config.yaml
routed_scale: 1.5
balance_loss: 0.0102
balance_bias: false
router_z_loss: 0.001
groups_per_token: 1
init_std_router: 0.0214
lr_router: 0.000297
n_head: 3
head_dim: 32
norm_eps: 1e-05
rope_fraction: 1.0
tie_embeddings: false
optimizer: "adamw"
decay_shape: "linear"
batch_tokens: 32768
Below are experts of layer 3 (counted from 0) of a mixture-of-experts language model. Rows are named router (the router's row for the expert), down (a neuron's output weights, with its number) and show model dimensions 0-95. Each number is 200 + 40 x the weight over its row's rms, rounded and kept within 0 to 999.
After each expert's rows: "raises" lists some tokens whose logits its average output raises strongly, later layers aside. This comes from a sample of Wikipedia text that the model never trained on.

# expert 89
router,214,173,232,245,170,133,237,182,154,251,234,162,149,175,157,194,132,229,200,144,185,186,151,210,135,137,226,184,215,222,196,197,153,180,241,198,212,251,239,232,184,282,156,223,251,210,148,261,215,250,233,169,213,222,157,182,246,190,290,239,149,246,241,232,214,180,248,169,249,160,252,263,279,234,240,212,127,195,194,246,158,174,238,213,175,181,125,236,214,132,244,203,185,184,154,164
down0,79,188,160,141,237,211,215,201,215,186,209,228,194,245,201,169,223,174,41,204,163,130,215,246,222,274,220,209,172,208,187,190,205,175,193,186,187,227,196,146,205,154,147,233,165,207,265,190,190,115,216,173,231,218,232,226,207,159,237,163,137,206,263,177,191,209,274,211,257,244,196,148,213,163,285,162,191,220,206,210,191,222,233,182,284,194,220,247,254,195,155,211,238,205,190,163
raises: "bre", "ering", "lim", "out", "le", "ine"

# expert 70
router,226,153,265,235,236,164,246,143,175,189,244,199,157,171,213,148,185,201,171,199,176,198,133,201,178,116,213,209,218,296,194,189,177,178,225,179,237,269,291,160,195,235,234,215,243,170,189,240,226,280,258,141,223,229,156,175,194,196,222,212,143,207,177,171,210,189,210,125,254,199,237,247,237,225,248,214,202,231,232,214,173,152,230,264,185,146,119,181,199,139,265,212,137,213,132,146
down0,267,207,237,154,207,253,174,221,251,137,182,219,192,172,247,188,245,242,305,162,190,176,236,139,166,150,240,223,180,172,191,197,208,192,201,154,206,210,206,251,142,204,172,235,281,104,179,243,236,214,245,149,192,219,121,236,221,238,145,185,179,197,158,239,228,167,234,190,172,152,226,194,234,198,204,177,236,109,192,215,135,185,90,237,188,142,192,172,175,231,239,250,235,253,214,195
raises: "if", "up", "le", "ome", "red", "ion"

# expert 65
router,258,177,182,208,228,169,202,143,130,225,256,190,187,178,173,155,177,278,173,155,199,182,159,223,167,145,224,187,195,231,163,171,155,252,223,217,244,257,264,191,122,215,185,219,250,216,187,245,261,267,227,157,241,208,188,161,164,204,223,221,183,273,229,232,207,141,219,148,230,167,207,230,204,294,231,206,189,280,222,293,156,204,227,221,196,132,163,216,176,203,289,196,176,145,140,164
down0,172,238,197,155,166,213,114,141,193,244,240,204,260,150,164,161,247,173,216,233,163,254,188,197,236,157,252,212,222,200,124,112,212,177,135,237,189,254,191,233,287,201,268,177,194,153,246,176,164,162,208,171,178,221,227,246,214,214,210,181,224,252,282,183,200,241,177,177,196,225,264,152,211,255,147,141,233,197,178,192,141,258,208,168,188,148,196,192,213,105,240,214,135,181,243,215
raises: "ter", "-", "ers", " for", " of", " from"

# expert 81
router,222,230,248,237,234,203,225,114,166,240,224,176,185,168,166,160,158,202,149,139,206,243,162,216,141,208,205,226,224,219,186,138,223,239,220,205,209,261,272,211,136,256,203,225,251,103,144,257,230,238,204,138,213,217,181,198,131,170,241,266,159,223,206,194,238,188,257,125,209,146,249,226,212,283,242,215,147,236,152,218,183,144,224,187,148,172,142,220,222,201,254,206,157,208,184,152
down0,281,185,230,201,178,165,156,268,206,274,235,226,118,203,207,250,238,172,185,203,188,269,124,194,130,193,180,193,232,205,174,237,233,261,180,190,259,207,152,241,226,135,291,133,266,174,202,187,259,118,153,214,179,181,205,162,167,165,231,221,198,183,176,252,220,240,276,222,209,171,166,238,201,230,173,148,183,235,201,227,223,178,133,206,210,143,144,139,225,147,221,191,212,205,253,225
raises: "down", "out", "ering", "hip", "ers", "up"

# expert 80
router,190,162,270,223,178,140,220,175,210,206,233,214,121,158,189,134,97,226,185,155,164,182,174,263,136,169,200,199,189,212,199,126,180,215,276,205,189,292,266,234,176,247,241,225,239,204,183,245,215,214,211,141,229,227,176,140,166,184,249,236,149,260,204,206,212,199,229,161,187,177,277,210,259,263,231,246,183,228,254,216,153,171,234,219,215,214,126,156,234,161,238,200,180,132,191,165
down0,191,213,188,204,252,151,196,270,235,197,254,173,144,186,148,156,192,206,271,210,216,242,173,209,232,186,193,240,200,234,160,195,259,165,219,207,229,190,159,221,278,137,264,152,276,149,174,149,233,126,169,125,174,252,210,148,190,172,153,190,253,272,178,187,217,181,191,227,214,280,220,173,192,212,117,191,264,168,133,217,248,250,166,143,184,218,182,219,213,136,207,242,151,235,246,225
raises: "if", "out", "he", "ine", "em", "up"

# expert 126
router,257,178,283,222,213,176,221,166,171,226,244,149,177,169,134,172,166,207,178,152,191,217,148,223,159,190,206,187,198,248,200,115,164,240,223,208,262,281,209,171,168,237,232,277,235,176,184,214,214,279,257,122,212,218,186,192,173,139,251,226,188,226,263,161,196,181,185,144,237,108,256,225,241,251,237,237,199,251,222,262,148,155,231,223,219,146,164,181,210,154,251,199,176,168,160,174
down0,180,171,215,178,209,266,178,212,181,171,179,193,202,209,208,215,114,162,72,211,214,216,207,243,226,267,193,204,171,174,261,239,221,155,175,235,275,199,205,172,146,223,216,239,152,279,237,196,190,176,170,202,162,235,183,263,193,204,219,149,131,201,242,247,223,127,241,236,200,141,205,137,201,213,323,194,148,177,141,192,220,239,267,165,239,199,216,178,242,176,179,218,141,165,248,197
raises: "if", "bre", "down", "lim", "he", "ters"

# expert 47
router,219,198,220,207,187,160,231,205,136,209,224,193,166,195,187,206,148,225,168,175,175,209,130,238,165,145,185,199,221,292,207,179,188,226,213,224,206,199,291,181,191,185,225,256,226,168,174,213,233,231,229,183,232,229,151,177,192,184,315,285,160,270,197,204,206,171,222,179,258,156,226,248,232,269,211,252,181,231,225,288,174,137,242,228,158,177,182,167,192,158,252,206,159,154,118,92
down1,204,200,293,156,223,166,147,247,250,223,155,166,194,87,266,203,202,154,267,201,207,199,199,126,259,255,241,158,237,221,155,267,169,284,265,201,192,199,250,245,226,207,215,230,192,160,173,152,253,229,165,147,215,240,190,236,160,217,174,143,284,235,190,158,195,214,198,127,154,172,194,227,194,173,212,133,204,162,241,186,233,163,137,208,237,156,167,183,174,217,219,206,175,201,165,201
raises: "===", "\")", " Upload", "==", "′", "\""

# expert 84
router,229,179,261,213,225,123,227,170,158,225,236,205,176,155,159,195,154,207,166,134,154,218,111,217,147,176,214,201,215,240,189,190,163,216,189,194,231,207,268,175,132,237,211,258,277,202,176,253,243,256,252,177,235,238,180,143,184,183,264,256,174,256,166,178,214,185,268,175,215,155,231,186,261,202,264,251,198,240,182,180,159,185,190,225,181,173,113,156,246,150,223,201,145,131,134,165
down0,173,188,196,229,126,246,201,157,192,113,288,142,136,209,199,206,218,232,272,116,171,149,235,154,177,212,249,177,210,177,192,143,96,169,231,172,177,210,183,163,211,218,167,273,186,251,203,153,265,213,222,141,205,185,179,250,218,272,252,103,159,213,200,195,212,205,224,209,193,262,161,188,209,190,179,212,199,198,160,233,244,225,241,253,148,233,244,171,192,183,189,277,200,167,214,241
raises: "out", "ined", "if", "ine", "ale", "ing"

# expert 13
router,260,215,261,185,201,173,213,152,140,233,235,189,177,157,152,193,146,224,178,173,180,172,177,234,145,177,181,195,157,204,209,120,154,259,192,252,239,234,189,181,105,224,187,263,263,189,169,245,255,268,250,151,209,229,217,188,176,196,233,227,174,248,233,164,230,157,226,167,263,184,216,240,227,262,248,216,198,237,243,283,135,118,252,219,148,197,155,192,188,184,210,181,171,156,114,187
down1,241,199,239,233,235,236,156,197,181,176,179,155,287,157,211,198,210,262,223,244,202,175,262,209,110,121,212,159,234,283,165,269,211,203,146,174,195,177,231,246,224,244,152,156,176,198,160,160,223,243,219,184,242,215,209,182,203,189,86,161,284,139,234,262,203,225,182,201,188,251,201,179,216,168,227,256,211,183,277,198,234,159,192,200,161,209,204,175,129,207,250,164,207,162,126,174
raises: "ter", "if", "he", " for", "up", "hem"

# expert 58
router,210,164,259,218,211,162,220,190,176,246,263,187,178,155,191,151,103,240,180,120,165,212,140,247,173,197,208,198,227,223,191,181,201,197,218,216,195,235,275,210,146,256,222,191,281,145,189,210,221,226,236,126,219,256,163,182,213,184,262,190,161,259,203,218,238,144,199,211,241,171,226,276,237,217,224,222,124,275,203,259,186,191,245,264,111,179,158,214,220,127,246,198,194,155,186,152
down0,191,219,270,146,162,239,191,242,225,164,204,202,182,172,235,230,223,204,139,271,229,193,175,171,232,219,223,132,214,182,149,158,178,236,162,178,226,212,222,222,234,89,217,254,282,188,213,151,238,242,137,150,229,184,223,232,147,264,207,233,161,268,211,184,187,151,114,225,137,174,183,220,242,164,258,154,155,174,241,185,249,217,242,255,196,159,175,188,215,259,155,219,145,153,152,237
raises: "ine", "ing", "if", "bre", "ers"

# expert 66
router,217,219,221,212,192,142,230,190,167,196,238,213,203,179,160,181,159,205,130,148,164,222,122,244,179,168,223,156,180,264,196,190,148,234,206,239,232,183,229,185,172,292,196,279,277,189,142,310,252,279,260,191,233,218,166,149,193,204,268,211,126,209,172,180,221,188,203,205,225,134,266,256,205,214,245,218,223,238,210,236,183,143,217,233,145,181,151,202,221,194,207,182,146,134,151,171
down0,259,228,202,225,186,174,175,215,185,250,186,130,201,158,208,181,159,219,284,238,163,184,223,328,221,252,122,191,155,191,289,207,197,166,223,141,203,220,210,132,146,203,167,216,238,183,219,173,123,179,211,204,159,203,268,237,221,166,238,177,152,235,177,165,220,194,267,218,237,230,241,187,241,249,211,266,209,184,158,204,213,247,188,175,235,267,180,173,162,228,126,142,177,129,162,201
raises: "1", "2", "5", ").", "),", "/"

# expert 120
router,229,199,205,209,185,204,192,157,99,170,245,231,159,133,189,180,166,267,203,169,197,198,197,243,170,176,211,207,157,197,180,142,184,238,203,264,237,247,245,167,151,220,201,238,212,171,206,215,276,240,282,179,229,252,200,137,220,213,232,213,174,231,181,215,193,134,251,161,258,145,234,240,246,267,230,235,185,246,263,261,140,141,252,241,157,137,196,220,203,171,240,166,155,112,159,166
down0,197,167,196,210,234,195,229,161,173,181,252,140,212,230,252,210,235,124,137,186,218,244,274,200,246,181,159,198,133,164,221,202,207,241,168,195,248,263,196,211,221,159,247,245,192,155,253,179,197,201,177,205,280,201,255,210,269,242,203,162,131,126,194,191,151,134,173,180,235,179,190,181,188,185,123,147,154,202,238,241,256,240,236,212,206,157,155,264,204,157,173,187,289,253,216,119
raises: "ers", "er", "ering", "hold", " in", "ter"

# expert 18
router,247,188,234,224,218,147,232,173,191,250,248,205,138,169,197,179,169,190,152,152,139,213,141,213,179,132,208,220,160,255,198,151,175,251,230,271,230,227,251,216,160,214,186,238,244,195,187,214,258,208,205,171,192,246,147,156,208,225,243,279,109,247,242,182,232,180,247,162,239,198,279,235,223,261,228,260,159,215,191,235,165,150,240,245,190,214,178,195,145,195,268,186,120,156,129,160
down1,176,185,193,254,272,250,181,251,214,232,161,145,240,228,125,201,157,239,225,255,134,166,212,223,197,193,198,263,173,166,242,198,186,143,204,281,144,243,250,237,198,262,248,134,186,247,166,205,264,189,198,252,243,184,174,116,177,184,226,190,204,232,214,112,203,200,206,263,257,249,191,224,194,264,184,134,213,180,246,264,163,208,127,204,224,160,164,208,180,207,167,133,209,227,185,164
raises: "|", "ful", "ason", "abilities", "fully", "|---|---|---|---|---|---|"

# expert 43
router,231,153,272,211,161,172,228,174,137,228,309,176,179,134,162,186,132,233,168,196,196,205,146,263,134,185,211,205,168,224,209,170,176,218,258,222,192,262,204,180,143,236,233,237,267,166,203,241,213,231,289,116,225,228,157,193,163,205,231,240,174,234,227,227,250,192,209,177,212,130,291,180,219,252,235,234,146,195,188,242,159,195,259,218,178,168,158,222,185,205,229,227,176,184,130,150
down0,274,119,175,162,168,202,279,230,174,169,165,198,257,321,204,256,215,187,224,200,226,195,209,211,170,154,133,176,199,255,180,218,180,249,311,224,194,146,239,190,307,143,244,215,234,189,196,203,221,179,174,222,270,170,228,200,141,211,181,192,158,210,173,204,245,272,247,203,199,202,196,213,220,198,134,163,162,234,151,222,153,154,184,221,122,190,169,154,199,172,236,196,181,170,231,188
raises: "ers", "ering", "ered"

# expert 24
router,203,164,267,223,136,175,221,164,148,178,262,162,203,157,136,169,145,241,189,146,174,210,202,204,83,189,220,221,165,239,193,205,146,220,236,193,210,262,233,198,172,246,183,234,241,113,195,206,218,228,262,174,253,256,177,190,188,198,220,253,171,215,191,231,244,117,248,143,223,152,228,232,178,289,229,247,163,227,243,309,181,174,252,227,186,163,194,209,198,172,248,188,186,169,166,190
down0,172,208,229,194,194,201,182,213,188,168,165,186,162,188,232,154,163,241,178,158,235,259,194,281,182,173,270,191,273,81,226,264,197,205,251,191,149,209,236,186,252,237,228,210,168,196,121,288,201,200,207,145,219,210,109,195,207,194,144,194,149,145,177,197,226,206,152,123,195,204,230,192,217,155,280,262,127,223,162,187,173,227,171,194,190,211,142,225,209,295,239,188,208,240,205,212
raises: "ter", "ters", "he", "-", "if", "ere"

# expert 97
router,267,209,238,168,224,219,231,158,182,205,234,163,144,187,165,170,124,216,154,109,170,229,181,243,174,166,198,264,173,277,198,201,214,204,256,222,197,252,252,210,143,249,232,204,288,209,177,238,287,280,288,146,198,237,135,183,187,171,251,248,184,240,158,209,257,201,257,167,240,158,235,221,243,249,230,221,171,204,192,201,205,166,241,207,170,193,211,192,225,174,248,202,132,159,159,169
down0,251,199,196,147,211,175,201,226,182,179,169,232,275,204,201,144,189,178,183,173,234,221,126,202,117,148,247,244,153,233,146,236,271,97,210,248,251,128,154,176,223,161,163,131,216,219,205,143,219,236,164,161,263,154,208,233,196,221,192,184,128,181,237,228,168,128,177,222,198,224,285,186,174,241,179,226,226,243,276,214,194,209,197,190,198,197,253,209,238,226,261,142,189,260,234,211
raises: "fe", "hood", "ake", "ves", "ced", "ife"

# expert 22
router,250,197,264,171,206,157,211,176,130,196,259,200,167,155,197,152,140,246,211,153,153,181,163,231,172,172,245,232,134,253,226,143,187,188,227,217,209,266,240,189,186,209,230,209,285,170,183,223,189,259,282,142,219,250,168,147,178,177,219,213,108,259,217,157,238,141,205,167,226,182,235,222,231,207,260,225,147,249,217,254,128,162,241,225,180,143,162,224,218,152,242,183,210,154,184,147
down0,129,188,217,187,190,225,231,165,194,182,244,222,245,211,226,196,169,241,149,120,227,219,128,210,283,183,195,275,197,121,185,182,185,243,223,163,247,215,246,143,167,133,162,188,263,192,133,211,182,192,195,216,182,248,174,203,166,274,190,169,230,181,214,187,210,288,226,193,171,208,235,264,219,154,233,171,210,300,200,177,131,244,220,140,207,194,111,201,181,209,155,241,180,248,174,130
raises: "ian", "ine", "ial", "ing", "if", "ron"

# expert 61
router,258,150,263,213,215,181,197,169,183,196,276,220,154,123,176,137,159,191,127,176,175,173,174,237,155,177,205,190,191,242,201,159,208,211,205,210,225,277,298,211,138,255,228,246,261,176,179,233,254,296,245,116,216,235,195,165,184,186,212,265,139,220,174,187,221,186,230,177,214,176,222,248,230,252,221,290,198,217,249,217,213,184,238,231,201,179,150,147,176,160,224,227,137,188,151,175
down0,307,250,158,233,139,178,134,237,212,235,191,157,149,204,131,195,145,200,133,178,249,254,142,199,156,207,138,203,221,219,222,176,127,213,175,236,244,161,158,175,290,242,221,215,215,195,271,218,189,281,194,248,232,137,193,204,153,238,172,176,214,247,164,220,167,200,179,188,279,218,148,238,210,230,169,238,193,188,190,205,233,200,213,154,196,194,146,217,281,277,174,180,198,230,157,202
raises: "if", "ers", "ion", "up", "ere", "ing"

# expert 39
router,218,206,235,231,172,166,224,184,177,186,248,176,211,178,163,163,144,264,159,117,171,177,149,256,181,155,221,188,190,282,199,146,151,271,226,238,221,244,284,190,168,236,217,259,282,156,186,280,235,253,274,174,211,228,194,144,150,154,271,202,172,241,218,224,197,201,221,156,214,157,233,251,228,271,222,218,160,264,214,231,219,172,215,235,160,182,141,185,228,179,234,223,155,165,167,171
down0,283,138,171,244,114,204,178,213,162,192,240,178,201,129,185,279,210,155,159,213,170,199,156,207,119,134,140,181,226,213,265,189,201,200,213,177,179,215,214,273,200,202,162,224,211,141,139,211,220,262,192,225,218,167,197,205,251,252,173,162,244,199,147,218,205,247,196,217,187,181,210,265,242,228,100,293,231,174,251,201,167,203,210,228,174,166,189,168,226,160,209,215,203,271,263,125
raises: " that", " which", ".", "in", "2", "ency"

# expert 53
router,254,164,277,212,189,198,178,168,171,218,249,188,150,162,171,184,132,226,168,151,147,203,146,173,166,191,227,234,193,288,247,148,169,205,269,231,223,263,268,208,145,194,209,182,275,163,204,291,217,249,264,130,227,216,160,145,177,201,215,237,143,263,234,156,277,160,219,187,218,197,254,209,243,210,243,198,193,220,214,227,171,175,203,239,168,185,159,205,174,162,248,207,182,140,152,133
down0,212,274,202,186,170,232,165,177,186,152,189,242,220,96,200,180,192,256,142,182,179,122,227,190,95,231,202,238,134,217,245,209,211,162,252,245,211,218,216,201,194,129,173,234,162,184,198,221,265,218,192,218,235,180,148,246,182,206,190,209,210,214,182,228,167,225,188,240,174,245,255,215,291,214,215,178,154,209,238,191,195,172,291,252,268,160,210,280,142,111,162,177,230,228,165,232
raises: "he", "up", "ter", "out", "ers", "ine"

# expert 96
router,259,137,240,194,227,162,214,200,171,232,344,158,145,152,168,173,132,186,162,171,207,219,186,208,171,159,202,208,228,265,190,182,188,226,277,254,229,230,274,182,192,201,222,220,274,140,160,224,214,204,218,158,253,221,164,154,173,175,231,214,190,220,235,226,240,182,195,163,241,148,198,268,225,273,259,212,170,215,182,245,127,142,215,221,124,161,158,233,204,187,256,229,191,182,165,171
down0,295,197,165,229,265,179,208,191,239,261,188,275,214,193,134,183,213,191,181,230,191,190,139,196,236,161,224,200,272,116,187,214,178,226,162,219,128,232,200,203,172,176,206,153,210,128,223,169,186,116,192,273,133,170,221,215,228,192,207,226,320,252,197,189,222,238,163,230,127,169,190,236,220,208,241,218,255,197,200,154,242,220,236,208,185,152,169,145,182,175,258,147,265,199,151,216
raises: "ers", "bre", "ters", "up", "down", "ing"

# expert 122
router,297,231,198,204,220,150,211,168,144,214,233,182,168,185,181,168,138,254,148,173,151,209,178,239,171,123,246,196,137,217,248,175,210,231,214,184,238,209,257,233,178,222,248,247,266,167,192,226,251,242,241,178,237,242,191,141,197,232,193,293,183,275,199,215,194,159,224,202,222,186,227,150,245,255,264,284,160,218,266,282,166,168,223,216,191,181,156,189,234,184,207,188,161,156,179,122
down0,185,159,261,144,216,217,170,251,168,192,255,188,191,159,218,125,161,217,216,159,188,201,235,181,201,221,267,202,237,145,222,242,223,226,210,219,169,232,127,222,222,196,280,308,214,205,178,154,201,190,161,159,182,219,217,186,198,148,156,209,200,191,141,281,155,251,147,240,249,223,161,158,153,167,257,186,145,211,206,171,291,255,192,198,247,159,163,169,145,206,296,226,165,205,177,254
raises: " which", "ters", " of", " where"

# expert 85
router,187,183,259,217,190,142,219,166,130,182,265,184,160,136,187,171,175,207,185,152,144,192,182,246,181,154,189,241,176,237,225,125,212,220,214,176,187,241,277,207,164,247,245,236,246,162,165,235,221,218,254,170,249,247,178,143,172,185,291,220,153,253,195,186,243,168,226,161,229,142,256,189,223,268,255,241,172,223,227,252,188,157,261,201,194,182,156,188,193,140,226,197,136,126,128,151
down0,307,233,219,185,150,229,212,169,198,172,225,188,209,209,237,238,184,245,292,209,184,262,183,204,232,47,208,216,204,240,214,239,194,209,160,169,253,170,219,236,210,222,182,154,223,115,147,254,187,201,189,260,214,231,177,219,156,257,238,218,247,240,198,201,169,168,99,209,186,130,179,192,210,230,152,215,196,195,233,226,202,192,145,189,129,164,158,201,163,152,259,176,133,213,193,213
raises: "read", "-", "c", "down", "out", "war"

# expert 31
router,205,183,214,229,229,125,242,188,143,186,261,197,161,164,158,200,154,216,168,199,197,188,161,219,162,172,187,195,196,268,191,175,171,207,226,203,204,214,256,193,183,214,246,261,237,164,182,210,233,235,244,164,278,230,148,187,166,131,320,285,146,256,175,226,205,176,221,200,239,167,260,212,247,201,233,260,171,258,200,270,160,154,215,189,157,169,194,194,230,148,235,231,205,108,134,130
down0,179,203,185,142,215,245,231,146,166,192,170,246,202,203,188,248,173,155,273,200,214,187,301,207,267,232,202,203,167,278,128,215,140,176,268,171,136,199,228,211,179,220,193,115,202,134,188,153,113,133,216,231,233,176,156,229,151,203,167,183,136,167,230,172,176,205,151,180,201,227,224,172,151,182,191,236,209,237,254,231,211,215,233,244,170,226,167,240,197,241,256,138,214,229,215,298
raises: "-", "read", "out"

# expert 50
router,251,178,243,229,224,169,203,183,168,227,246,181,136,179,168,142,117,194,156,158,183,182,147,211,124,120,203,226,225,226,197,151,187,245,242,253,204,271,265,191,152,255,246,234,277,163,173,205,206,218,200,133,250,233,204,144,137,211,280,246,155,255,176,204,195,184,213,164,208,167,250,227,224,255,253,222,218,222,263,184,176,136,171,236,162,152,144,162,201,187,245,180,175,207,164,157
down0,285,202,241,210,145,230,158,200,177,218,256,241,216,200,274,235,195,213,268,280,224,205,261,173,107,98,204,191,229,247,191,231,177,155,193,168,199,201,228,190,154,242,198,204,237,159,156,206,128,255,180,240,207,215,164,127,187,264,141,193,288,262,166,273,230,151,138,227,171,230,178,208,191,164,172,179,197,180,203,217,161,214,232,171,162,189,153,200,135,202,244,174,172,203,176,168
raises: "ering", "up", "out", "he", "bre", "if"

# expert 94
router,198,167,215,218,189,167,234,178,119,216,246,146,165,127,169,172,131,218,152,173,226,256,180,263,151,161,216,253,199,214,202,192,137,169,248,237,212,261,219,220,144,237,224,242,261,158,142,237,200,267,236,129,211,217,200,158,198,217,214,219,213,207,212,199,169,175,233,188,200,112,253,198,261,238,245,228,157,259,244,234,131,157,234,215,208,204,137,201,160,190,254,243,203,171,106,146
down1,198,179,251,197,155,176,190,146,207,200,184,194,218,230,172,164,155,289,308,222,181,130,214,232,193,194,191,138,225,211,217,215,202,167,253,104,195,142,168,176,170,195,185,213,214,223,189,164,262,202,199,244,105,223,166,206,211,264,165,178,224,183,211,208,233,173,112,223,173,190,185,205,160,245,129,171,178,286,155,277,224,225,189,164,167,213,211,176,146,292,188,230,260,260,230,232
raises: "ers", "uring", "bre", "aries", "ering", "agne"

# expert 8
router,303,194,232,211,174,172,185,213,153,170,257,183,179,191,188,146,145,239,136,163,149,249,187,214,197,189,189,227,153,208,182,118,177,244,214,164,204,242,222,240,144,226,205,220,239,171,195,258,237,242,220,125,196,230,174,175,147,152,213,256,176,254,223,194,244,136,227,181,240,157,237,208,286,212,188,245,208,242,197,281,202,153,259,241,156,193,166,157,211,119,237,208,169,147,146,127
down1,197,234,272,215,205,258,211,218,200,208,203,191,207,220,188,177,148,154,245,168,255,226,230,152,119,226,202,170,240,265,151,250,217,195,189,145,170,202,187,255,206,205,239,132,222,245,241,249,135,108,212,92,212,239,234,253,244,150,151,178,192,118,198,250,186,194,170,192,150,164,205,169,240,206,195,269,241,181,239,234,183,173,176,214,146,224,213,237,228,128,120,153,185,235,231,215
raises: " for", "ers", ",", "hip", ".", " ("

# expert 2
router,205,214,221,219,210,155,222,183,168,208,232,206,166,174,138,213,165,205,162,154,182,197,127,265,132,140,214,194,211,229,217,150,169,187,282,260,188,222,234,187,128,254,179,224,230,181,138,243,236,238,281,174,233,272,182,190,117,146,233,275,208,237,207,221,206,151,197,131,221,137,244,229,236,250,252,197,188,207,228,224,170,197,262,269,178,176,187,213,208,194,259,175,161,167,122,137
down0,239,207,265,193,188,160,253,232,197,200,221,196,185,139,112,149,131,232,173,183,154,174,273,167,218,200,205,161,234,163,162,208,186,186,201,196,224,194,210,225,220,190,195,194,186,149,256,216,179,153,199,253,126,157,168,206,177,252,216,175,229,271,215,177,299,244,121,220,228,198,162,172,233,267,339,190,145,204,157,179,193,202,205,186,151,236,161,279,191,129,246,168,213,217,206,215
raises: "–", "-", " –", "\n", ",", "."

# expert 41
router,221,211,295,177,200,171,203,174,157,193,250,186,176,142,132,169,167,212,143,147,195,222,162,229,156,174,194,220,194,229,175,160,155,169,183,214,181,283,232,223,151,193,235,220,215,173,152,267,244,251,241,109,251,282,113,127,184,177,237,210,195,204,219,185,212,182,228,193,229,157,234,228,271,229,249,255,191,224,227,238,194,173,271,218,229,146,145,179,162,185,240,163,173,184,106,185
down0,257,164,152,184,162,265,114,239,216,212,229,192,237,156,247,223,228,180,198,152,222,237,141,178,156,196,144,204,256,134,265,248,156,180,171,260,217,245,181,220,264,198,232,164,196,186,151,204,138,198,180,212,140,163,182,196,249,309,199,230,225,225,249,144,164,223,168,286,200,204,215,206,180,225,144,123,175,169,241,230,238,180,218,216,212,241,140,244,213,144,269,181,179,195,223,240
raises: "ication", "ics", "ical", "ron", "ility"

# expert 20
router,259,185,245,226,170,162,208,198,184,190,223,210,113,149,174,131,168,239,167,162,208,238,168,230,133,174,181,207,194,206,210,185,214,257,252,236,262,269,218,221,191,230,173,260,258,152,162,214,251,245,258,185,227,178,147,146,208,194,223,252,183,240,210,161,207,179,230,187,263,117,253,190,245,233,253,225,180,218,181,223,136,178,265,241,141,157,158,219,204,180,215,237,162,151,101,130
down1,220,187,167,201,196,227,203,212,195,184,265,143,215,188,159,160,234,249,180,144,188,178,156,123,127,187,231,264,128,140,243,120,186,236,148,239,201,201,206,171,242,176,150,278,233,192,186,175,216,207,248,214,154,190,133,236,191,275,172,174,193,161,221,232,222,258,190,200,217,216,235,231,188,231,202,231,91,139,152,253,164,244,273,218,270,169,178,180,204,216,165,187,241,223,283,201
raises: "une", "ump", "itude", " increase", "0"

# expert 12
router,239,221,242,232,157,172,224,185,129,223,250,178,179,91,167,154,144,184,178,121,158,218,103,214,186,132,210,220,219,256,222,177,190,182,236,262,210,228,231,208,162,233,217,240,235,178,139,247,273,245,262,182,249,200,189,167,221,207,285,228,181,281,204,199,195,177,261,150,270,206,218,251,210,221,216,256,180,216,235,253,142,195,246,247,201,198,216,198,210,174,212,192,136,177,151,173
down1,220,142,185,258,229,223,218,183,147,132,125,238,205,218,131,216,213,219,235,148,224,236,234,117,165,179,181,171,169,202,208,297,219,164,260,144,245,230,171,170,194,243,169,187,249,161,257,283,181,193,163,169,248,176,236,268,238,141,200,184,256,249,191,241,204,169,228,174,206,196,243,169,182,201,222,224,179,229,191,212,211,123,224,221,174,189,149,208,220,235,155,175,312,224,241,128
raises: "acher", " family", " area", " old", "ayer", " event"

# expert 69
router,222,197,239,239,137,127,206,172,171,175,223,181,135,170,164,136,177,226,161,151,148,239,161,245,169,112,256,224,177,202,187,177,180,233,215,218,227,284,286,203,207,247,214,243,268,165,189,257,217,238,245,153,216,262,188,105,235,204,253,214,169,234,226,198,237,194,279,127,230,175,224,232,236,240,225,232,166,222,214,216,202,149,214,229,162,176,170,186,198,172,248,208,143,162,136,154
down0,222,201,217,176,212,255,133,221,215,223,143,101,158,239,155,197,175,199,209,201,119,161,133,161,212,182,154,233,188,207,247,187,207,220,215,186,205,169,212,149,208,203,261,249,199,225,201,215,123,178,254,179,176,277,209,180,238,247,297,228,237,248,191,194,126,229,203,207,155,272,290,167,224,241,173,233,151,242,201,230,179,279,198,237,136,222,160,194,233,131,161,238,235,209,197,162
raises: "in", " which", "ency", "or", "ist", "ore"

# expert 52
router,244,156,226,214,251,182,255,89,186,198,256,213,158,187,159,122,178,249,188,165,143,238,158,224,153,138,199,229,148,226,203,172,191,197,198,207,190,234,257,217,149,259,202,266,225,157,198,209,228,239,254,201,228,241,162,135,169,185,236,249,120,242,183,193,202,175,243,159,259,185,257,193,245,270,226,247,179,216,234,242,113,202,249,233,155,179,172,223,170,133,267,222,172,204,193,193
down0,36,215,178,219,194,126,256,183,272,213,214,203,154,234,176,188,238,186,132,191,196,164,200,229,210,296,251,171,194,184,205,143,166,215,205,246,200,217,180,193,215,179,232,221,143,216,296,167,215,223,206,188,226,208,226,216,155,204,265,200,143,205,232,172,139,225,259,175,163,255,182,227,230,113,231,177,162,214,220,213,143,196,191,190,244,177,152,206,213,204,143,210,222,282,249,176
raises: "le", "bre", "back", "te", "if", "lim"